Experts of a small language model.
Size: 8 layers, vocabulary 16405.
Below are experts of layer 3 (counted from 0) of a mixture-of-experts language model. Rows are named router (the router's row for the expert), gate (a neuron's input weights, with its number), up (a neuron's input weights, with its number), down (a neuron's output weights, with its number) and show model dimensions 0-191. Each number is 128 + 32 x the weight over its row's rms, rounded and kept within 0 to 255. Numbers have three digits each.
Before each expert's rows: a language model's description of what the expert responds to; "comes before" lists some tokens at least twice as common just after its tokens as in all text. This comes from a sample of Wikipedia text that the model never trained on. Tokens count by the router's weight.

# expert 33
What it handles: The lone space token before a number or empty table cell, as in dates like "January 1, 1991" and "the 1948 elections".
comes before: "1", "2", "3", "4", "9", "5"
router:121124142144106098124099105086120136092095112119086173111106139102091132151083110080111088104142125152079120171146108172093148111128097184149098115164079106094144126124145182144147105141207176171177154142096144117119080100093074125086098167158120118133139153133150170167112168117065146067108145169190140135086192141114176158107094151165169081109103079106091131117136088155090150098120138083121086173132136161135169099127078165143110188193086105102150186105122119113149169130119156082174138101093087070167173165107104100098112148127102131157105125195187143088100177174162082157
gate1:103130085127097138196163102145196067155153128112132193076176199171141147139101145122064112155147147125096224138048169176116159145139073164132153142121115130146176155161184148115105137092158143165132058113140153135217137140113150128159129118150109132171126185124124101093162127158170123093128122078113100096101120135127100148140092109135184125090131099112134121117126112082107090193136141187144112145143164131171152124083116082163153074101144106167085085146107095190101111143130144133100142157171088144135138101090105179151217137165184124160116158107112082144126113119113128126
up1:130168079122093133114138144126174114144070134104126144093127209183152156096088135124103068121087112165063186112087210158163135153121126172109138155109170142156167170131157148132087101110195137098111134126171111108106120128084164135155132122148107138180142109183126094137099165184134121136102153107137087119116091201171095114071115159126214113100164105124112104107113129101185088165148194189151138127111141170185142102130101064132151112085123124108111114131134114127122053150177156100115098117175078139158123096101096192106169128101122082167122153111140106126106169167123061159
down1:153153134139139154129185072153159206167166115112090099156162128062174132132135116152089128123124192140155126165121168181130089118169102132117141072111159140124140067142126091193152164072092127136104108144186138078076173128177078142121124129135134086135135107148106112139073136136140103139172154160121082099076067096066104121132146128127121128117120120173142129062197097096153120121128107055176093100146123130167152091198200110143155137117068155155155074157065130157139195162072138135134162149092096171151118115139086194173140139164104090114124128091138109095129137131117114126
gate2:094172136122092118186157111112123194129210121079114147148174120073118147155149148106153117167080125146100107142149110149127147122169145150155129130051099101138191150135154123170177144106109106156134103065105126080095105107121123030076120130181088134172088130109092123120133119100109094191140111190119203157136077121167134142171151078140144112179125112169115151169093148131127142205157128131099109184083132054136149134114120147126108141144125097105144147123105120128130144161130166123112150092136181103138109112112110125123188139095118115163127149170139063119208104078199049156
up2:071209111210141132145160086131149120119209140091149162138148156147079156159151199129171165151069142144143174142138102109167142127171111141141122168076093101127131159141168095101236143077102095133137147098163103094125079134154121074142098106132099121173066131128115133145150132077183122140167129143121178133102096150172165122150160102144178102186092139131075108176135175106139102182144107123132084134115104080161164103132132157114099161138096117089116133119136094156122140121087146114100137117134192115131104109136119117132179180080106090135135119161116044093176145117157053128
down2:126104167082159131121120140134107116060120140108054147144125155069069155117123140156073118108073133098162084142131115095083131130137147140158129125136129131144098122113109125089038162099163157163177120125150084144086097142075148149093165140146083139109102157165171181156098086103131098096140132141144147108085164073123197164154108131138066068144181170178186160079129148136082114111099158154124078050124114141130134203103130098096111133133097143142078111143127076128179088150128130093159103157113159086180165154093102142104194119161130153139078091167143115093119160174085111179
gate3:165121147185145142124103143121137178112137123175146117113115175129123000131138115068099130140188139119150140118146101125134123114182108159098130085166104107136138150139111135112135150133218147101140171113149138191158083159135141162144112106126115129130150140114150160134180086152141139208118160141131143118116189104151142100156126101143130149125085135158163164152135144173138117116061131126140108129120120173149123096141078199154078171133163186121121097122130087116172168125174116112101084072147065125119106183129118076111135112015168105116118166134139191125140106088136172058
up3:114137143186173109145145133115105115099113146213136133133093139111046065131107062119124125083168097113174107144070127115166126168125087131127108124182142169169113148163111111170186131127081132141095090102057146107109145090216115067056126164156133042113144115114172136128132100164134140219166091142140143141044128116155121146136146149152119172159130138181102121151159112147137137077097110152113139101196129163139107140159157166138092174136148183136171099151117163122132160178141107123112097086146135094144111135115149085141142117103148127147160195117092195138087123114114140077
down3:108040087109151120135114079172152106124135058118099136107103168117170186144077095157131134139106118129124088151101149189128144100063161166078105132153077163151137143106143125068117146092119097124136220189089043120139140199108100132127172169117124119169134132171145158109136182072159166081142104141120164161121117086143139174120119116161127102139094120157181144015138158094064153093127149162150090135131160111148163148137104112121131118159123130150126138106122107071080141125157151103179164181108104162146099198101167166130111094120083156139152120120143134136110079136159094122
gate4:135100138151091186092094145145139155139118133131097077125075087165191089139133163096153102187101146155100131113133128101085143122201139089138172111171114134128184126108185099225050112104170174059171067078096123099130146106096133142137126105122159153158164142143071136088143034113136123101186135118141113143178174151098122141182069206113154110101167127108156120119157146124136146118102114128114128161127064133139138136133102086143172148107169135126107126141130099174143134097197180122121124123109158103123095136116122105104134139153085092125135155130179158144083142055135050154
up4:130154147090146176108081095148111132153164153169136101109074094187152157137110161098090137129146168110124143109103109094114156115138109105118175112184095122128147129080190105217025121095194148097171086084111157139123107118124107152136118140153091127149136117131135144088188074137080108108194138087155116122156182117092140153154119141139141156126130107110080176127163148142106124132100080116141107218148096118104126147132096167150161139142162144153088076101128068153166170158164162146120117142078099108124120123129143111091078151154029117111147113145173224141110137051139138161
down4:053197100116130152138127084103140113126146208056155100088167107207169183165146149113093152146139124135163071162149124128134139132124132096170167113086151169079132105123090111080068152149093144063109113069151126123188093076104156125108124148118115159144211136141126183133105154070137077091096125131132128170112101142167141138099091181097084082176170106150081116177104098147124185163123102112115165113060121144137156118143129160149176132083113136139086125159093145203156135123151103163128072124121169125143138087144092132119101113182183169145157127119119089155153122111127122106
gate5:155194120080153122148127113123147073119098127167130163134111120117169141120136134176101056113174158144170097104114150179157136141141135084124138122152139144096122161136151122145144138174149136072114129086174117124128134182083110196194131067095152083094100102147079121176119171107119116145208093060161165122103111133139146123142210098148111162199160125137152183140127109109095160090148135114184103140156107175151092099085078186107143165150114052174115191081159146116119146161166107181147163094097130134191154136157079155116135165107120122124154135161107162124120055136100090166
up5:162098104097156147084107151149093156135066131173134109144095118134140103135121134121152062111156113143100089113158141111138141140210137150134138047138152146101163117149038174137175139174100142153127160080132111165111220125185145120098130166103129113097105151122126124132155143107093143152112187151143182100150078146168116131124120065143148181147101096140131084121125102169154141111134091095115171155105143170128125178106058161119130157136168173094083147166138074176104116157163187124162131102151139107137138131146090165121090090104143122173081163137152095141088179077184098017
down5:143106117121103166107098101168144128092157101161107192148098097092114167081150143106180158149104137140126077069100084127113117160131146113074079085116100095120081153148109144148158109099178140139099103116150114160137161159175107081140163079154153172158151182109160165136112128134176137162130206101193083127126145140134084139136060114116154161107150096166133084132101138126101161138092121158146148114162110114157081149154127132111154112049097114118160167161116112082119090156154060199138140068121073119074116140055114128075139146137087113022089113162114119180102084126161095133
gate6:152211167165088142104127087155169077137183126080152100126115135171161134139144161142111125055161187125174146119143151138140130133095082109144144128184146109155137083081154077181051123143167131094174056136119174105137121145111117173126147155122100109177145121162079119116107165140149106108079099121141134101116185185088157115138160132108204106164101133098143170133129217125159130175127133127117148114185088164166119098183146138118161092136114112089128100126134118195130130129117127106096127144095182126157101106096132146095177140171086101103187093089141143122080086147142126226
up6:158160110151115116107137093094171074127191112073178099133091141155188190175142128121161084075044215165123097145159113118131157121112066088134163133115127160138194123098109079187071132114140107079130109137120172110142131140104053176138135196156145157152157138147107138161110156105096117080095097114172119085110141153124130124114116154120177097110080113066132165133124165100175120168113101084159136135209077186094155151163144170137152127119090146080133146123101101132175146123104110111102158152092208136157116134108100131104150144107116147152173097108122088132125088129161117189
down6:149144141101107045202115100075168131168148109130155108126144144120104130109147109162110098073073168074122129100112138175133101097150144143199156182114141123117118140164076167106143117076143130176133091081121149112132180128137145107173132092128165140116205157082134139129090169113173150104111137141171117181109062183098131147060077116155144172123141111151086152137126136085096137096178153103135101094134125168162053124099136116096130162107076132104153057132155160147170082089157165073109093151110123085180177156170110129099116092083186052111141116097138136180130130098117132134
gate7:115176109143135136178101197114173164162067114073130163235148137120123149115129119136165066150078116141149147120106126182155131123123145132134091145146132153097091149141131214149151131115147103091114152136077092135145112121071155118126148167112083117108137164180175138085146092105153125144113099123125136150123113109209125146124129193145164152118060156113175141098122132152104128173111156119151127115145108083123118138145115150116066094121116039192158085075131092123125135141172181203161082158164165168080094158191125145139121163158082068114141183134130133122168142176086166131
up7:097083160045115136193119152110138136165153125193142133089146104091136125117128117126102127128152119146114139104149136091197128148043165092144136159123137127140075163127143144152141120152111180150097155114126059019151112134120101082177124082128127131055147115111146145112156139111135144143159103089101155165154077164108112136155144091088091161094098184091184182132133129162078096103062091101111097136078137068051121137104124137129105129119123112152151085120112117184101117111090076163123084117126131157087121124181146118116095120098078157062127171189137107129101130147040153119
down7:152137139122114127062126128140181102100149155146124160100142120066083126144133110127091130128065196139137168116109112098070163073121111129198090142120149129146093082144121161131139107084118205127160147103132102125108139062097126143090160168182079105129167135137091127103082122170129126151133143178099148108159208098139111159148199146109096130129138078114099068184122121116116143122060146121109137141138165177043095083117184072137157115146154120154126103070129143157125095159179082132141144155161066097154153089076149122089131162150114116161121142078116071167075141074077088125
gate8:186088141125132149118111147117146245127148124131159186107073167157134089122090128107115180102128147065114190117108146059108168126168129106082117117161132179146142081122108142094108109155086100128163140069166148138135117121098105159133129124161119153086111148159161106117145142106102125166150136169114100153109154118129128163084083151126102121144112103081084164103136122116149096081179158143045178169099182234075111234114148112097126105136109150148123149165157122101136128163164157173164085212099092118168141123139147130153119144089179077139101162131105126143132152122146117095
up8:138150146131149138113118134117090189143114134150102140120094132089103179086099161136113191142122126075151214119156127132158143102194167097130071114145123179123169112127118182127150118171128084199186168125092120090064106126112117117125132105145088149104125136158163100119145121126114126147108080135146077157135199154172100141132054135136076127130101124112073155093113106140115123077158176119089153199073132171083146195106153123112171113133135104156118120142126101191115097193181167145173134202136154097171138110190159113118087131110066103167108159128155132127177190173144131086
down8:128117144083171187123144087179152124138080139095173076115142119067146123158101165116139072144112125095124210102140124144122164097097127137147134129166201169124175145107128140157127133153078162123158154132127185148164194151120082096156028104141110146153157171118058073139127170159099146122100120155141103130122153171113127111152160156071105096103098144105108094093177120148151065172113129146220134165078129111127158163120102151113129116139080101119190148189142134094133123129143202177100082108114151151124092111176174113159104158115095120091212108149141100127116120138092140167
gate9:048099109122139130093133169102221150107133117133141097117085111138124121119096100097144093161145146111100147117134119079118180188092132171112120155118112147154118110114166220152156143054150205155120118114115170146107102101126149125125113065128140109144133080142136138127123090107147138146104146198114097185099097069086114135097098167143131109092109174127166142161081109128139070065088128168124120078146088159115116147201104151124115118122137163093062116151110136101053133125163124130157103139115139111125127107098124080149168153153219128109160158079066115140131143069039144084
up9:184125118154086160171140124144073157167135156142122193122189141109185114124142137160105175146091119133153105126138147117145114081149112101128190139184131131179051112145106110150121132128035081141140106099156125095139181124111102091112154206153135107135113177112061120095079146152138128133179100092143174115120098122115132114180116081106118162156185102104136148146139144107085128159167088087176177123101160114117120128068155091157116121122127120135135085079155158110157119137070148150069125117122160161136090131127158081126184104129011123188126115160195145130133140100173147194
down9:162100167107117095155155206205099146169085117157118116154070092117185122049119129181136138130115111134094053141095122079146122151159109154112117124147136107156148160122130145146128093112071147092105143129116177147140103080126151111189113101114132114066098065109155145178144070124172159127179118138111111121102106166116146081116113091147123143109115188153113130166105102111117139121147134176089099138160093043183087216156116142096131121094095157167139111144121154146111114089141114188168140109127146202092113123123107153174114129073170078096139106226136141099128179162137102106
gate10:171117107148105088108138144105120158144141135129134145157094068167111087092124111120160138127114143141085085147153117112155168154141059072089118148101115111119083116150062131112127113117111104159117127120144174227198168171055112178159116156131149119167100190153099164149178088137130106181166162085149163118123182128123093119209123114126105089139176121139129116150165102116177134075170177126138135161150135209135144144101118117142182154113098032072085203171156144136088055166138089080126118126151136116125130150128120140115144100109171071183137128119100080123124133115107112129
up10:183110110096141126124129158118138155080100113191110177132158119100096167062126111148102108071092096104146123135052115130130128126099072133134181131143168165115139136143171125134132106096161086093122117139190114111128121118108145099078131116122125087081130180172152100149099120180061101129055133221127124102188092135112058104109154208144111106145180145144163049127073118161113167138151155118132151112138150124174106173134228153096161089133138120147151139139155139172162101140155124117101106085103185196115082117086164133135143141124081060146123107112104148103158134172148152144
down10:078178116127155095070106104199165145110130127086150138131162142151105116094134072099095186104121096103040176109108107149111139153126171104155085133153103076136126082165136137155127129101125138164108138121122161088163168119103166126154140150121132135159120160141107139138094130202132156117192140045111099139104102112145148143088103101147104086136177120152130135196134176122163157120135171101124133092145168148147105126118088173181128131113149132134127154123168065149171147125138098110150026101181169076096048118114121131171078102116065161185180113108151125167049163162151108106
gate11:079124097141169144159122146139154099133138112126132085145086117152147096144107140138122208113063133141103089120080179117123166115129143191137119090184115120147060113157172221137126129048099141142130114144130165161154131120138094093143145126083130097122123181123118148083092099112092105148161152203124194098105129108143167104187176180125065133146116134082167187147133170145096126145140118071158108110094114149109161111128085150067080143138123068054086145079120085099181117057137155142114087155123164155101112175094165122123122148123148160119109160121152154126182113179187095137
up11:162150128174148154082159105139153156121089150102120107047099144181074123160132135155133201174177154125113186091100069135077122102100080111098138145141123144130166143117095150086178110097139109177121129162198109172175121150154176159161115101111131138123127132156167121104152130150110123134100173168101133134141153055155114133117191089127112073118098086157097135119131103109111078126135124159142122101055151184151115138158177060122128105116102135054128194115127102121098074131112068113119082175135070123111143097076143057188128121112097110161104120102054115124133158117131115057
down11:133152139126114170124105114110146168139125086049195157122132117100159121108128153118110079094090123135138172148101127135065087132170084169139158178158136140133169154040185145146128102112151137155057143176081189095083148144169105142136131077108141130095111072178159104127089150099156169200120107114143154174114119109132078160137173192111085137124114131089144108106125162137116148083089120131160113145095196145163190078153098097155197142157125186120166153132144126132161085100105131115104079136046100154105135155145170117138161119108145070079125158059161133130136132122101158084